{
  "n_layer": 9,
  "d_model": 128,
  "n_experts": 32,
  "experts_per_token": 2,
  "d_expert": 128,
  "d_shared_expert": 0,
  "activation": "geglu",
  "moe_layers": [1, 2, 3, 4, 5, 6, 7, 8],
  "router_score": "softmax",
  "normalize_top_k": true,
  "routed_scale": 1.0,
  "balance_loss": 0.0153,
  "balance_bias": false,
  "router_z_loss": 0.0001,
  "init_std_router": 0.0114,
  "lr_router": 0.00192,
  "vocab_size": 8192,
  "norm": "rmsnorm",
  "norm_eps": 1e-06,
  "tie_embeddings": false,
  "optimizer": "adamw",
  "lr": 0.00226,
  "beta1": 0.9,
  "beta2": 0.99,
  "grad_clip": 1.0,
  "batch_tokens": [65536, 131072, 196608],
  "seq_len": 1024,
  "train_tokens": 559000000,
  "steps": 4360,
  "dataset": "wikipedia_en"
}
Below are experts of layer 2 (counted from 0) of a mixture-of-experts language model. Rows are named router (the router's row for the expert), gate (a neuron's input weights, with its number), up (a neuron's input weights, with its number) and show model dimensions 32-63. Each number is 128 + 32 x the weight over its row's rms, rounded and kept within 0 to 255. Numbers have three digits each.
After each expert's rows: "mostly gets" lists some tokens that are sent to it at least half of the time. This comes from a sample of Wikipedia text that the model never trained on.

# expert 8
router:098155112168149118154174115177158125142094101114065134160093109121145156148142165143129154118126
gate0:147146093142162139143113187134145177106171161108120135133108103131068127084133122089086171111137
up0:145127183110124189125119102144160076151118063145129122132164117130072129144115142154118082152204
gate1:150109144177161117153144094192087117159077147112098164154086140081102105115203149066081157092129
up1:156199061151152113128155119124123154049169144174110128140095127114153127149122128095124061109139
gate2:101099111143154143163115139114159115122111119095132158168080153115143103108135214110177125153100
up2:113178160159029124093118115124119143143147125137096060059171139126164162120118123159118131111172
gate3:109192105106152136107192147140143150156193134144098105100147069092121145140109137173128110082115
up3:110063122087157152125140143110159114098112134139167090185159154199129168126125130129105106139113
gate4:074151177100160145143072106074106122134138105119077104153103151189144084100122117132114128091139
up4:122146128165116064160126151099103116190160120098154134074093124189151100149153143101126106103121
gate5:096121141157128139126137120144133177048103126131076114107153107207153134140133134181137143087171
up5:164119128084141103114105126169175140148103128122145186136091107192097133099157151021094137203072
gate6:122180166115139146112132185159100159182095107127061160138130095158036117126102172137115149088162
up6:094107104142068113082142126115113175109167085133133132127157148082102136173109090141112112132049
gate7:077096125129146122158128136138150062175182088108187136131086163147111155052122165146099142125118
up7:097083115154083127062115147154120156097120137179086110176155102146144085101107137078131152180108
gate8:117112105078160111159142112202120085146108140176119094142136129150180159127109140087102088101183
up8:100127112131095178098138111185132110136167114131088121194138197166084181139117095110114146112086
gate9:113107088103095081060153162165155121098193168108105158111151093139112100122164137114091108106122
up9:109129142121126175147133086131127103112096144135158166123120143127101184153135119116101100125128
mostly gets: "became ", "him ", "However", "worked ", "become ", "considered "

# expert 11
router:160138066149160159183120117134148155129111074116109174160092073109101100152152179099109141117139
gate0:172128095150152141161129079167131186105116112086126127113125105094122107188135156071117151068141
up0:101121158095159163100113128104148131118066134103122114104221120145145112148142116122069118135136
gate1:103173098145140136170225145139154076182111154136145201125106128140072091110154184140170123109176
up1:129180082178153098105102143090124092104106163129103116138136099116105094200122109143155144099108
gate2:162149096147122062152144140138113120139112100151142138120131138126139069100147201122111129126153
up2:084120174134118116122149155098119135144131136115134113125172129099135165142092156151145100088195
gate3:114202094126152108121190121157111187155161158168127160108165065155134188075122153166152170073134
up3:167133098108115154128117183196152125062099174080147102116162198161129176172164162111112162171132
gate4:095147145110113183157065077092129127129139066156149109122063114168118095128078133095135133125096
up4:151125146166078119153124122127056142213123150145149144093096048161171129118125159090192080181130
gate5:126094154137182062098159174122115091084140106129164116098116134135135155120147127142133139137212
up5:142143104090105157089118156170115117139107106089173170117132145163096147125145134076071155182116
gate6:125118112135152127104173168146129161150096131175086111155122161099116071163128156103160133099140
up6:122119137199127101096123106131129152097160028114151164139130182141130113156121095134095112105137
gate7:109174168103106137169147151159126073159133141140192176126121118106110092076114161133122105145144
up7:143114124144103107098123166205115161066113148160056089119137122138136116153124145130151191189155
gate8:080136078127114157161146142152103108138086176135128115142152050116159130148151140078102090101108
up8:124171109131169092076171164117138113154141163110107099141112173188063141148132087133125170090122
gate9:144090128136151096136146153138208171099131173113142114159159054069127124231120145120101143064175
up9:146120161115074149127162102131143130115124147112170133083127238124080157098113167100102120104098
mostly gets: "== ", "=== ", "season", "year ", "career ", "career"

# expert 31
router:131187140131116173167113163140154122154120101105126036122091132122157177146181161149113174081151
gate0:174109102188110168139063127188147128087184085103176141177129095098120175182141113077116151096113
up0:119141128163126134152125095147138101099099120118108054234115212195076138090119130173114165144151
gate1:076147127107046118195191059157121136165110117112162164187077124170128136134121161100139146157118
up1:194203107170155110093102120051157113074089124130116105151119150147175084142179124096130141102115
gate2:121127122178104202120147155124077132149134101133111079105119130091131170108159182160101098143130
up2:153165148139106154130122100080152124085144108104173143101144160072115133080093131120162126105139
gate3:107147102077161116123168160153110109161132126122140111083135130118117169160140155117075101118185
up3:136088105113146150142095212202142082093147164167146134110112150187121123135177197106093102164094
gate4:095168092048096199162059088120087089197128044137100154085134096178127157127116098092107149102155
up4:131123143200096141185170106169109113208161079161183142103086088143217069141105138092115116170122
gate5:124133156143156124139107103149095143082118127128135125068147152144142119167148120138136153109189
up5:152097140022109121111175138117175164217081086119138239162110105121075107165126158033094116121101
gate6:153147166150155137102133197134071086113058093166122152150114156197119038155126135070094175059144
up6:081124082140174103141070115126124110151124059136155160136121108094165130127092097112097098151117
gate7:128164161141118147134109093144125067150144064110145135132135110121163139045109163123090143047140
up7:082099076120101105082122148178148178059107070132111145118120098091140117112129129105165145225122
gate8:142146068120076175109116142114129099095083085148139091121160067151179150169113122112122067101184
up8:081159130137059167106139164105100098065154163077088121159098141119092105150140105111213150103082
gate9:139085138178097099119098175198149108081187104143127124182131099136118159183204120058068132153096
up9:099151133097046141113102093121091046169109124117168202093128154135074119141177140084140077093097
mostly gets: "\\", "Si", "Di", "No ", "$ ", "An "

# expert 17
router:088169081105153156142138164115126161147144109124087125161092091135122155139142187125108135096071
gate0:124088105139131160129144169107115138157133107078125149105163147083058140173143172103103137126128
up0:107137166125144185120146070144089123125105101129097047143117123140150090111121121157121088120136
gate1:127180121163085131140182108129135074170143086131177215132106110134106139110139182146173157110115
up1:191107114141150118135135116114122114053115114160089115172114099072125082146144092068132099138128
gate2:100119113176161092164141100177150110135116123096102073143139132066123123110116210114103138179111
up2:156107170118100124116096115107151091109108103075122165143088198122144085123115116134145089103187
gate3:146200076143113121140175130155119141148166098154124125127164040160149104111114160106114128114135
up3:110108107055127099106174096212115100139136128109183067148119145139120157176155144165154136175122
gate4:106163113117185159097076096092137130126129093142107115167065138194098119136076131098112148153121
up4:146144153114101151147122106097072125172130125161144113109075071144190110128143142122151100144169
gate5:102154166170147136163125167124115197114115137122127145085155155132156155118142098126146117122188
up5:134104095015148144103147077163141101122091115113151161086085127147128106121139155116111130167082
gate6:139125154093158146128127132167075209174107113124093153085136118133109165166137179072108170086127
up6:105127087120072126108118118158133108081156104101102141105192134099148144137113132110101111116114
gate7:096157142067162174163120143103113057165172115102151109118089081177130145066123130131109138058137
up7:140128148161051129077152150181173174063115157154071105140171133096145116119106161108163130242128
gate8:109184078146126162172144118141164094133102133186137114153135105098137125121119105110114094155190
up8:126116117120088144106153176161127081107146136111106085148140248149070115130124093164129190141061
gate9:126123125117121129059114191122139166089148148055125110169160062120152182158147162092096146126110
up9:118175109154069128135150098150094077105111142118124168064115110141059125085121166117097109088090
mostly gets: "which ", "that ", "This ", "\". ", "It ", ")."

# expert 20
router:091194109141113149157161171153143155158132125121153106136112048183128165153156158146131157065154
gate0:156089123173110124153158147123142128111128135148143137134147061119109149194140171125155172134171
up0:111119140117155128124168085132160110075125126163155094146144103156185153100114120121139081169145
gate1:115179136152067129154135127126200135174101141105125183154093107161135161105176185112142086139128
up1:185172127215097085149125062103153124101147126170110136128154145157130133178133120140091099097131
gate2:102118076211192101097100085148116142158140083100120145164107140088114134123139170067108095143084
up2:121121124138055138090131132104129111079116167124139133106133201145161150097140137182207094115187
gate3:161100136038165164144140165147123113172200122191109154146105129178149118113175150118103112080114
up3:090164108128102108117115100161191107101118125113152075139108184151106123111116153153087173148090
gate4:146142173073123199135081100097140160157142098127069092139089101176126142139108128090111135128099
up4:118102112143132116186128119121089132166099101163169146091081048139196040113098144107109094139102
gate5:096119162152150160165174136127111122105112150131178141082166189147176202113148115148119065120183
up5:131099096010169121117154116151116075189077094134175178131117103159108138100180163052058164170113
gate6:111144189159112151117151191166076108145092095140082103179124127132104151136128144116151216097136
up6:107067111103114153123197132180148078081182114123140120118146178063142092134119131140100103137064
gate7:134154129119167147180168120122135069160178124115204108111103158107126132084112115141161153015128
up7:136097130150101116061112157163124184108122139172072130149154154121138111115117122071169137219064
gate8:099114050175094113128107177159122140148117147153177099109138118171173086147139113138139139134144
up8:132166082108111131080117116122125082081144128126101131141095155135043190139134133092176130079096
gate9:097134170173093147113100157205137099055155154140149128119148129114140135182188125110133118140132
up9:099118147063101175165079103122109083125122132153160164093096197092110119108146132090143112107094
mostly gets: "De", "dep", "Wal", "En", "dis", "My "

# expert 0
router:135149098180123135185131134129160110170034099082098148153092130117086094145145184136101178157154
gate0:182108094121101107149129124098188087173147158110104174122112100094076140109150129095103161108175
up0:136130148070166160141164102133098173116086096165102050179145122138160142140133094143125065177180
gate1:130147135132088100135163085110157137185057151110133074094048115098091128110174164107143092137158
up1:138173155140133122092128160055123191102138134108099110045189136137142117070101123122174186113181
gate2:158091100123198139124049118143116124125097084087130118138130098037123137112161192167136119117135
up2:101111140135146096133102143045129102123183133120151106127119124150193095110102130172168135114153
gate3:114173101104151146122177121154146119185134122177146168085135085140144154104124134172097135109168
up3:136129128135131109119123148170169110092149150059148092170139130197109128150168187125104087148143
gate4:119152158093158189137085085054137147150151077098076133161093128173140099135130135092086133166153
up4:156155143133150141199122124090048156189162130163144142067079102155174108098136156074174047115134
gate5:079132151170170111134096126126125129083089141137093151099177174157148150072127119161102146074224
up5:197082132082137122159113128120150080130080073113089156109079118094120118128158139040077135182108
gate6:131195145138146078173199168180164106217091096141095157152159095077094103084131187090111142058127
up6:099084084112105138101069083090106138067130082143151097126123151112164100200133078129167085181068
gate7:108103144140164165123090111106118098178095119114156111113148112125097093076102101083082138076124
up7:106090077123059117125150175189183126073122129157088092136180127149139102126125148087133151218089
gate8:138132122084098152183081114141139124122069135160127158132123041140140109132122110075107114081128
up8:078153118078112159128140144154131124143158120124145077144114209174111106134131108154202159096068
gate9:098152202202087135147133147152161091106111156080184141118152091117141099203148161157106099079143
up9:146153138121104153129121097157092092121149099196205120108077172122173140095132105116098139148099
mostly gets: "won ", "for ", "Lu", "impro", "winning ", "="

# expert 19
router:099179086133137163122141105098134138118118081099105100096085121092094109143169140169085156087116
gate0:153111097107129162146056111131101157105156152092113145155125109105081120167126103165098126107113
up0:114184129143175098133146112116145147119062098129119073169133170174116111125136085178103076150141
gate1:123152158149139175142138107100170068186101126129115202094059110159110107074154182081109112069167
up1:168145132163113124130163139156150169063117149067093106154149201119109077154130113106081120109121
gate2:127148096131101109125197161159090126102076112098093088149086120050141202072137178138115141089083
up2:157108158214061144109181114104081056129128093083165175129100141147174090127109116125107065107151
gate3:175186066142130115121172113108133098180162115149112113128115098085122120094158126128095116079160
up3:091123154147136143154183168184117128112140166136124117172104196171082195179107179188056121152113
gate4:062114078082147178130079082063130181139121118137116152097084088170134142125121108086115182118108
up4:124142148140133099159122113089082178185138115150171132113080067163190094095120156176193055188147
gate5:145171173177114167155143118185094116093131160160088169054121104143096120115138123148120109093181
up5:186085096056077122152147117213137110123046125151113106146126099166101149130133133053112137122113
gate6:140172166137179175138144124145093094113066088188106097135095120084131103134155148098139140157118
up6:106081097163112171075133050170096112095099078128184099112105128087114138159144130166145113173126
gate7:139141132110138137138108121141144112154143136116161125084084135159161110080106150136126139099102
up7:093095112169098122102110149154140162080103102149075139130191123110164138122128130129156182155125
gate8:093108113046096184199092069129123124144114105189137075117151106177139151198148106103117143113157
up8:080152147125157151136185202153081134144152106124098093125113170166102080162124121158149133109042
gate9:071114157152132149092118157143129141088143134145068124147095107104124118215173150115131117104181
up9:095166105143100143146147078130088067115094138144161146117108190165071119127124143111110083049101
mostly gets: "″", "Born", "′", "Gr", "Coordinates", "Votes "

# expert 6
router:139123088097148110107102149115156145090109093111088096129095126187113148156165175157103174148107
gate0:185103097101129127159106088126083174065140141123139090128156103147087204167130157077120130080132
up0:129118114095139168123126131124158121091096132106099074077145163175123116111150087114117092151185
gate1:108165113167119144120144105155132125149120147139151127208111132147092142074118175121117119072158
up1:145148108097119083149134115104105163131202103120135103103136156186128132175145132134159136115151
gate2:130157102185135104128091139170139134116074086128118070150141132113174138120142215148069126154102
up2:108099138062127157112196170023089128094127131138140161084098156113120142108167132091192133137138
gate3:149212063079121073126120186183178161147174094156131161151143095175125150119118131103168148089132
up3:136071139091047110122130168154234144086152117085120119113129176170077149135137142135125189206094
gate4:115175164144160152146072123050120149124136061138108078163099127135100094102107113102117115095158
up4:166107143149110103154145128127093092219124131138173137073083089151186082105130149098211097154100
gate5:124134095126113109123145081142125140064169154128064097108162108132139136125142107174167139110171
up5:106113141077105114118105082141138175144121123132172128141092159173138158123161144073105152145112
gate6:099105106189196137127123182151103168128059116145148133154123074137099184114142162117139111110127
up6:100093087145145126113142114147144101073141103122143171145145108067116133133114114134098151104091
gate7:115162126082144180175104111111169051176176145101188109127101121124142175087118151120084131079114
up7:094141079182101136039125176178128164108119147157071100139147133093148091128103131110162160187117
gate8:111125042090193156150093130124113140128112123164107088101115116176139126118129124102096124166116
up8:105112183074106158114185144167138097143147149116131114188168201143080157148121096180162169128104
gate9:169121086157131101083083162098137143087156107117156109139185070124140102198179099172115184121145
up9:112157149061139169113113064161069056100130135105093194118129151117128124119148155107118081147087
mostly gets: "between ", "when ", "where ", "During ", "most ", "family "

# expert 15
router:103101086100123137186112099099144126151073091056142111132049134179124097164178188151096161076125
gate0:166138110156160135134091089135158148137116158160156173135116084150069144152128138112121154066130
up0:106131070126157174157148125136166189114087094139112074080147148095116166110124100092203093153142
gate1:185191127148136131146163066152157075151062104111135235134069134152077110098120140130101122100162
up1:127204119122141124088104128044141111054170144147075132127165137117135122113153138101167131142170
gate2:084119091159151094123125056169134082085089112095154105147124143111111107113123183092105080070104
up2:195100134116100126133139124092143057151088062093131148116095141110161100124123149120057101061181
gate3:146139049085138157162171131159157143139125168182115068135102113194152153112121110159094089103169
up3:134090126134143155189122155149183119110138121152142051105096186174152126222149160182102096156071
gate4:074196111084121135166077113084066158111128158088082095111112134126103130184131098087178122124101
up4:142121169189059106126129090111087131184149100103161113148074096116176103109168147115165098131155
gate5:114110174172149132139106156156125123092107138127094150098122166175146146156110092165111131065134
up5:133124047061087133126109122112135161173111105156177124148147093110106119108152119098105166227178
gate6:115161167135159132157190121169066079123070125142082114151063095116142117122151187046145123090112
up6:113072126163088145067181116133115054084122140104115124131122176093100088140143126122079097126116
gate7:093150160127095174158157117082140099150142152097156101162128119167145139065075134112122108082120
up7:123086128119078152101106184176121207105099119180080122119157118127108115160123128079150127191106
gate8:081165095128132170132106150123117119092067132180121098147188100133118151118118120084143106155092
up8:138179108094100195149122179159138073135181156114106118171147166170066159126105104095103144058103
gate9:112119166189105118099127139179119143083154175132132080121162088157121174210155084084091161088130
up9:167142131105079175136164114169085073146119114149179169121135169166094136108172149153156121161100
mostly gets: "York ", "Genus", "Roman", "ally", "ani", "London"

# expert 25
router:117122049117180102208124140180166144166078081095135121133107116139112097160178179138086150153121
gate0:132074049122160109149124157125132163146155137142122154184133084126116115158134143071068182114136
up0:100108162103118173153146098176141175103148155151107093083159149186161126145141137149098132182117
gate1:146150129124125077093145092116187083164084119113134175120083131094096133103108140113124072083116
up1:120171119121119075135144129077080129119164136186131082151150126092135114131168126147127086122110
gate2:127097073149117119163142105155095148138083096071133158163090118079108150073114213099122134084107
up2:130103202128071116127188129101173083113136100148169127120126146127174172119111127106067114121153
gate3:085173083137121135122153119134172165160151124193116106085136116206157169112147135146112195132169
up3:172123141121170138143125203193202126116156137141169130144137177168076172139136178111079148216134
gate4:109153131097136171121098102099131140162135111146123087157100087184145147125127098089103103126117
up4:094124152200077147236115110119042125154160108136181115095087156150164125132110146073174076122101
gate5:124135154164128101167243139100043099102134175136118155139173106132178105141147109116142125065142
up5:127103145054169113118140140146136123161110120123134134099083176162168116120160140088132163168131
gate6:125112132151159126164155123157088124204071100124109148155122113076079105125118181096113146094123
up6:123087140119085143125140116145110077090120092119084165114099141115133129159102077092054117166108
gate7:125146184145177161178144091167144095181107130130137170139112112095137156080124118152091134062165
up7:096110112156091124074130112188161201088151116123066108110151151135120149085111195074147171205096
gate8:122151088158092152195086154103123130115079117132111130095155077109122133125137136053075107122117
up8:140103052096144181122195155130121024133146119135154109151126181133062197134138124121199189139083
gate9:157132108135127087118147183129152078067133161127172075161151057134111111183125149059140115115162
up9:144143145150106213117157056147127097106086131121153127057139174078106159107127130127146083138150
mostly gets: "season", "Cup ", "Cup", "School", "game", "League"

# expert 16
router:170177097067087135164137100134152158134162114071099101127093138088139107172171182145103138122199
gate0:169150087161138109167116100170120149127146138141136130174155131125082142156100168125088141072099
up0:134130143103100117093095124104156106117115089200139113115118141131190133076137174116150097165137
gate1:142182150090085115166180175130120099182115117144124197086111143146117109114172153128134096108141
up1:151196087165124125157176116158083088084160136154112092106125148114140104168184150079159125119152
gate2:138096115153105112144100129132130144132068092088069091135099104081115100167089198108131154208138
up2:117071162149117081119155141064131083116114088146111081124127149131189148172147129112176142136161
gate3:094182118080187136132167149184150158161153107131107108111124102126139142122106146145102117134200
up3:140108112128156114117132142175167089069101134111119119183141141125073123173099198089147175163126
gate4:116147118043110121122041093108151173152126099149084137115083106162130141179115124104117122113122
up4:159119164156106124186094072109100111156167148138120091130042124207187090124122120099128090156078
gate5:165167151133161162121147155093143171083100168149126153144122114145097112104159112152132164106107
up5:183097125088110110117151168127131155179061104090098144165097118159117115147113185060112107165169
gate6:108135148154158107133152145152078158134131073157123157138104097163105119115101161048142158121138
up6:146159083155084149098173118148145101107202102135095188127104133105094088124121114129084126125120
gate7:142139166166110199166156130084163066168130128115174136172158127162126116063102155100120148085139
up7:133099115174104167066065137175127193078105125156039082123144109126125140155108128104145174202110
gate8:078157083136106122170134157133126093190097154160102075117194081135180137162142112056071104166199
up8:123175097080159155092148152104113127126137111108142111167119199109040156095127103121164199111117
gate9:103165202167145125107128177165118156029144144101113101160117114126082096170128133138131141158123
up9:113084117116107143113105107091106084126130119126122139088087193181122168089138144182137097113123
mostly gets: "Me", "Be", "Bo", "Bl", "W", "Spr"

# expert 10
router:123157090091113154148161124152144137159151097100107133187123128121187134165149171147111168076129
gate0:226106098199106173154132116171133090175166148098162128116090086076115143141153138082110130099141
up0:124121132104128139119082139141168153105108127100100077124159169144176122097152142116114110203174
gate1:121119133103063110183179093121145096150122145103143146135085166116035144103136214126104144097122
up1:146195119142154110124147132059112132067129127133098171139105120163238106179141125164120160084201
gate2:159147103128169119145117137162154133153108104080091102136087146024125135132123191107057110083120
up2:127098145141101133109122102137106057108108111105106116117113109102205145089108082129109131184192
gate3:140162053072179119123188142106143110162184130133145136096085132156150117126143126122103120112148
up3:145104130141112127113100128191192119043153115121139119147172124183115176126140193146110132153102
gate4:122157107086160154116078138123144137136111051131119110143103104168150106143095110068107155159145
up4:121110172149130117158110086112070099209113113130130132099058087148170079096146149080200101155100
gate5:132134124107170115123161144139129124054114127148104091120117168158146173155132125137154175124192
up5:153109137009141142119091083125148170168074111090166131117106078148116128188188148093054114134124
gate6:158114152163147117164160150105086152133101126185109149095129112146060123188141183064149146067158
up6:093139127190085158119178111129132111095157088134129191112129097040113148134126134140094121120076
gate7:157132199125130176182111100103107117188135091131141128107112132155131129051122145136114139077082
up7:131118136119120140080108138115182163093129107144094126137105116146132119168111131095172165218104
gate8:082139121080154129099102127116088045109061081155107095095129099169148152147116111105109101134153
up8:108189099140082156116139167166144128112145143089086116161133194177050127144124096136150164160081
gate9:152098159118144108140122155131150161079155176149087165167157096113097152211149133083087118137176
up9:143107155103092170116170139106101088095084169122171156097105180134093122070151153130099116108129
mostly gets: "but ", "and ", "& ", "including ", "also ", ";"

# expert 24
router:113146088169098170152117179177143195151124069097118135145086148137099117171131147136076166087128
gate0:144153096115112144151107134181118178101169099096106147103118079109107150161149123038078156114164
up0:129114134091151139090135087137138131125095127133104055138127156228103142087120110138138112143158
gate1:114153146184111157135140073145108077157167145125138115148118140084109102140175158143177114105110
up1:119225138180088108139142105112175075080126123154108134120186146101124136154162118169108116088120
gate2:151118085154125141157136112151135171113101108086120098140088167067132140107112190140096121129119
up2:124095154174080184137109108096177059152135132117145099057131111073199128073114130158101112116146
gate3:108185062108137163122200101165132183186151122164143138126145105106134161096162113143092084136161
up3:125145096102122157146144173192148125111118148146117166192122149141098141161137180137103123150089
gate4:061134137133119128165088112135099098124157064093079172129073100201154086123119125107086142114139
up4:126128174137128158164109160104069124173108097116102111063054120153200088138133120100147109141120
gate5:146109123148143143150162131128080157105112159119118134078129176147117129115114097170155118110175
up5:161139123061140101121110166138146103112084060139150174141130105157157150117163137036115149172142
gate6:133161168125148150138158199148115092150025151142138122192150102148097134124126165105156155121080
up6:150144101159105143098190128145127118101157138139076169098101176112150120138135100125122117094112
gate7:120144146169133116158124087122146105143173118063192103114103171136149114102105164123066141073162
up7:112071088186097121086099158167158155100132086147090140127146126104117095152132169068150138197104
gate8:123118062147106161141140170153143117166117136133147102093151113124115081134097108102164101147164
up8:107188112128096163125124160122093103129140129096071097150088207149077152160110090141159131082068
gate9:113124185189146142086092183184124155108145160122160065174110135124118135205160101096074106138121
up9:110142093098142146111137119128119109112099109149128184133140216170116174098176130139157128162070
mostly gets: "km", "^{", "comp", "cour", "″", "football "

# expert 21
router:143126097142142114165123127145138125163121094112126118091083121148134150186159160152107155072188
gate0:161150111139077138102108098162155159125143166126190141122168104106091120163130125140095110113158
up0:106120115112177138173130113143147086071117148107081078097136150185155150108158149102131140160186
gate1:058136121179127161140168123101102100160114107071120163091135100123123106112144195110147123106151
up1:124167142169094090127153020110133181096127136137121103134149062124215114202129147107119128115073
gate2:129111105142133120155143136117136094136102086094129098121137120067127129134161175069134176065110
up2:123134177127108140131143135082130081134136123099110109107119131154126170225122118125131149126139
gate3:140197066141117171155155122107119174194162113144144096077131065096144156115117148123110155126202
up3:128112115101148133103149132218114115066151172086088109141135111141166109135145139161095115139091
gate4:109161172117164135115050111111121129107145029150098172136086104141137081120141102114155102104155
up4:135184173159128131134111136077077121173153135151166152120070120176219113150134125066191100127144
gate5:124114110178135179111104161101097175025143148104136150093165142105090116117111139167130168095129
up5:172102142024145103158151100128169079178062106124122131150092110131135130113151122010107135174129
gate6:132139153158121139144170187158082148134100141164147158140145101113085145139145169056135137140077
up6:104118041164122129096188139159116129093136092099102084127157160065118141118117096147122101112103
gate7:100172154141155161166148102117125084164133152097156128113061114134152101043102139155133148072177
up7:119079101123062146057098176185127161057077106177041105129145125107102126130140115111132146231100
gate8:133116103099091161153078164142139114130106109156080113127139055166103141099124109099099099122171
up8:138150049129115168120141113145117136120147138134120106151139199164071170156129115169104156131046
gate9:126133155157110091118146118164137082071117177116075063137136119100113100130164135111091161093179
up9:115126128080122156095138100076137074078121090152120166090151164123062148136157175126145094150107
mostly gets: "has ", "have ", "had ", "could ", "may ", "having "

# expert 1
router:141155118178128141170095124092155152108099108124110157070105085115124188174190161141110135105151
gate0:153092097111132101141112120115124154079115181126081156116153072164094175193162154100095116072140
up0:125141128121132157123134084155064130118130106107102110118150173125155108074117143145137055159157
gate1:130235084104092088146165060085162131151141169062132178113066137170127133118153181132101167132126
up1:146164136143149083158091080121124119069141146114069161149161173077130107124178135130064150128123
gate2:140144090137162081127120109137114137087165122112139102135117174065123181090118173127099111132103
up2:092099128112073164119163144093114145107154080122153140180085149096143125148143108128103147176185
gate3:130189075110187130119144149151123112150193126154108126124137090207108169132104147098089152095211
up3:135090101107137134112126131161164184080105168126142110147148141230092145152172161179099089180138
gate4:068121115108153125144040117049156115166129106103113146145097054176154176122106125142105133113131
up4:179140096169134107173116099083079142197146130151120109120096112165196048098120135104126119107079
gate5:123143174139129043163173152120080140066127156161127136071151093142122184148116086164145101080163
up5:144083139061136126131159120139160098170069078126153139150095157118124099108157150072108152161066
gate6:126189139166186128134156118093062154127098107148114148110114154184062113117160169085171125119116
up6:119082084175049173119089118226119124121102088113117146165091143134131112106112111169067103099108
gate7:109167140084117104181125097072136056197164116109144186083102121141166127043122146173094121098133
up7:151109122161077176049090191160172192108100147140042144139140105132107128149087117143163124195106
gate8:107124064115128116159103143125129159146117168157136112112134034116188153114151117114115130130134
up8:149145148141136216096156155178120108131156120117118093166136194149074185150103118153200152072070
gate9:134105146153126166114086167153092155086133197124139084125127107159127105197172119061123105109119
up9:194123124107095113127156124127111081081136094110176173105104169118106129101161169085172073103137
mostly gets: "pri", "£", "wor", "$", "vol", "stat"

# expert 22
router:151154099111150142158142128127164173134141127089089091185125093131122103196155171124071138087118
gate0:174159080060135132145070132121136175112131142096174190168131110106086152157159167082068137128099
up0:120128145131135132133127072146162110087075141097081112096098195113140105130163127174117084173144
gate1:137199101151141128171187113159113121169124141097116182118100143102111131093135204137108078138141
up1:203184077135153103155074108031081161060119156140125135121145118121143112144127127121151114157130
gate2:152122062136173126124109077117122130106106109086158084146142144068137077139128192137109155160140
up2:123099143156090104149171159104160131145156084111155094084134187141162100110100158176138136077112
gate3:109197030089156143139206145146118156162158123169057112133106132138170167081111133110139093105148
up3:099098125123156123128118127187099051132162176102130116152155160176121143201124165140093134118159
gate4:086158159139122127157098142052115088191166121122129125132093125130145110079124100092149169100144
up4:132115089135167109176142145100104132171159142147145093106062129173207111078139141115170093166112
gate5:131155147190127156131169148168111142082095139179154148067134118178132149118100124157145123086162
up5:087079132049138111149106126103155101133070110115141166144096141103104071146151101072110172185107
gate6:166135172072156152135133175148137108091085084148099133134109101116151151161101142084131147070087
up6:142084107088101135134171122076102121109138128119118146121130128122112140199132102139140117081086
gate7:075155155119168160140173114134153149175141091093149163112132137125144124081128119096077110144107
up7:134072084141070130048107147165147142120079102183086139136162135133110129165125135093113100182119
gate8:151125090132094107174132118145107067112070131135167119128153056155097104125087116097157092154134
up8:107169148144114151120172135134147120102129146124070116150108183133063170141098098122182114082069
gate9:152125139192138132057124164194174111047112152087160128143138119113161118192122144085091138103172
up9:103174098133065100141141098151107095127101126147120178080139166108093134078088165135175120114136
mostly gets: "== ", "into ", "same ", "ence", "fec", "Air"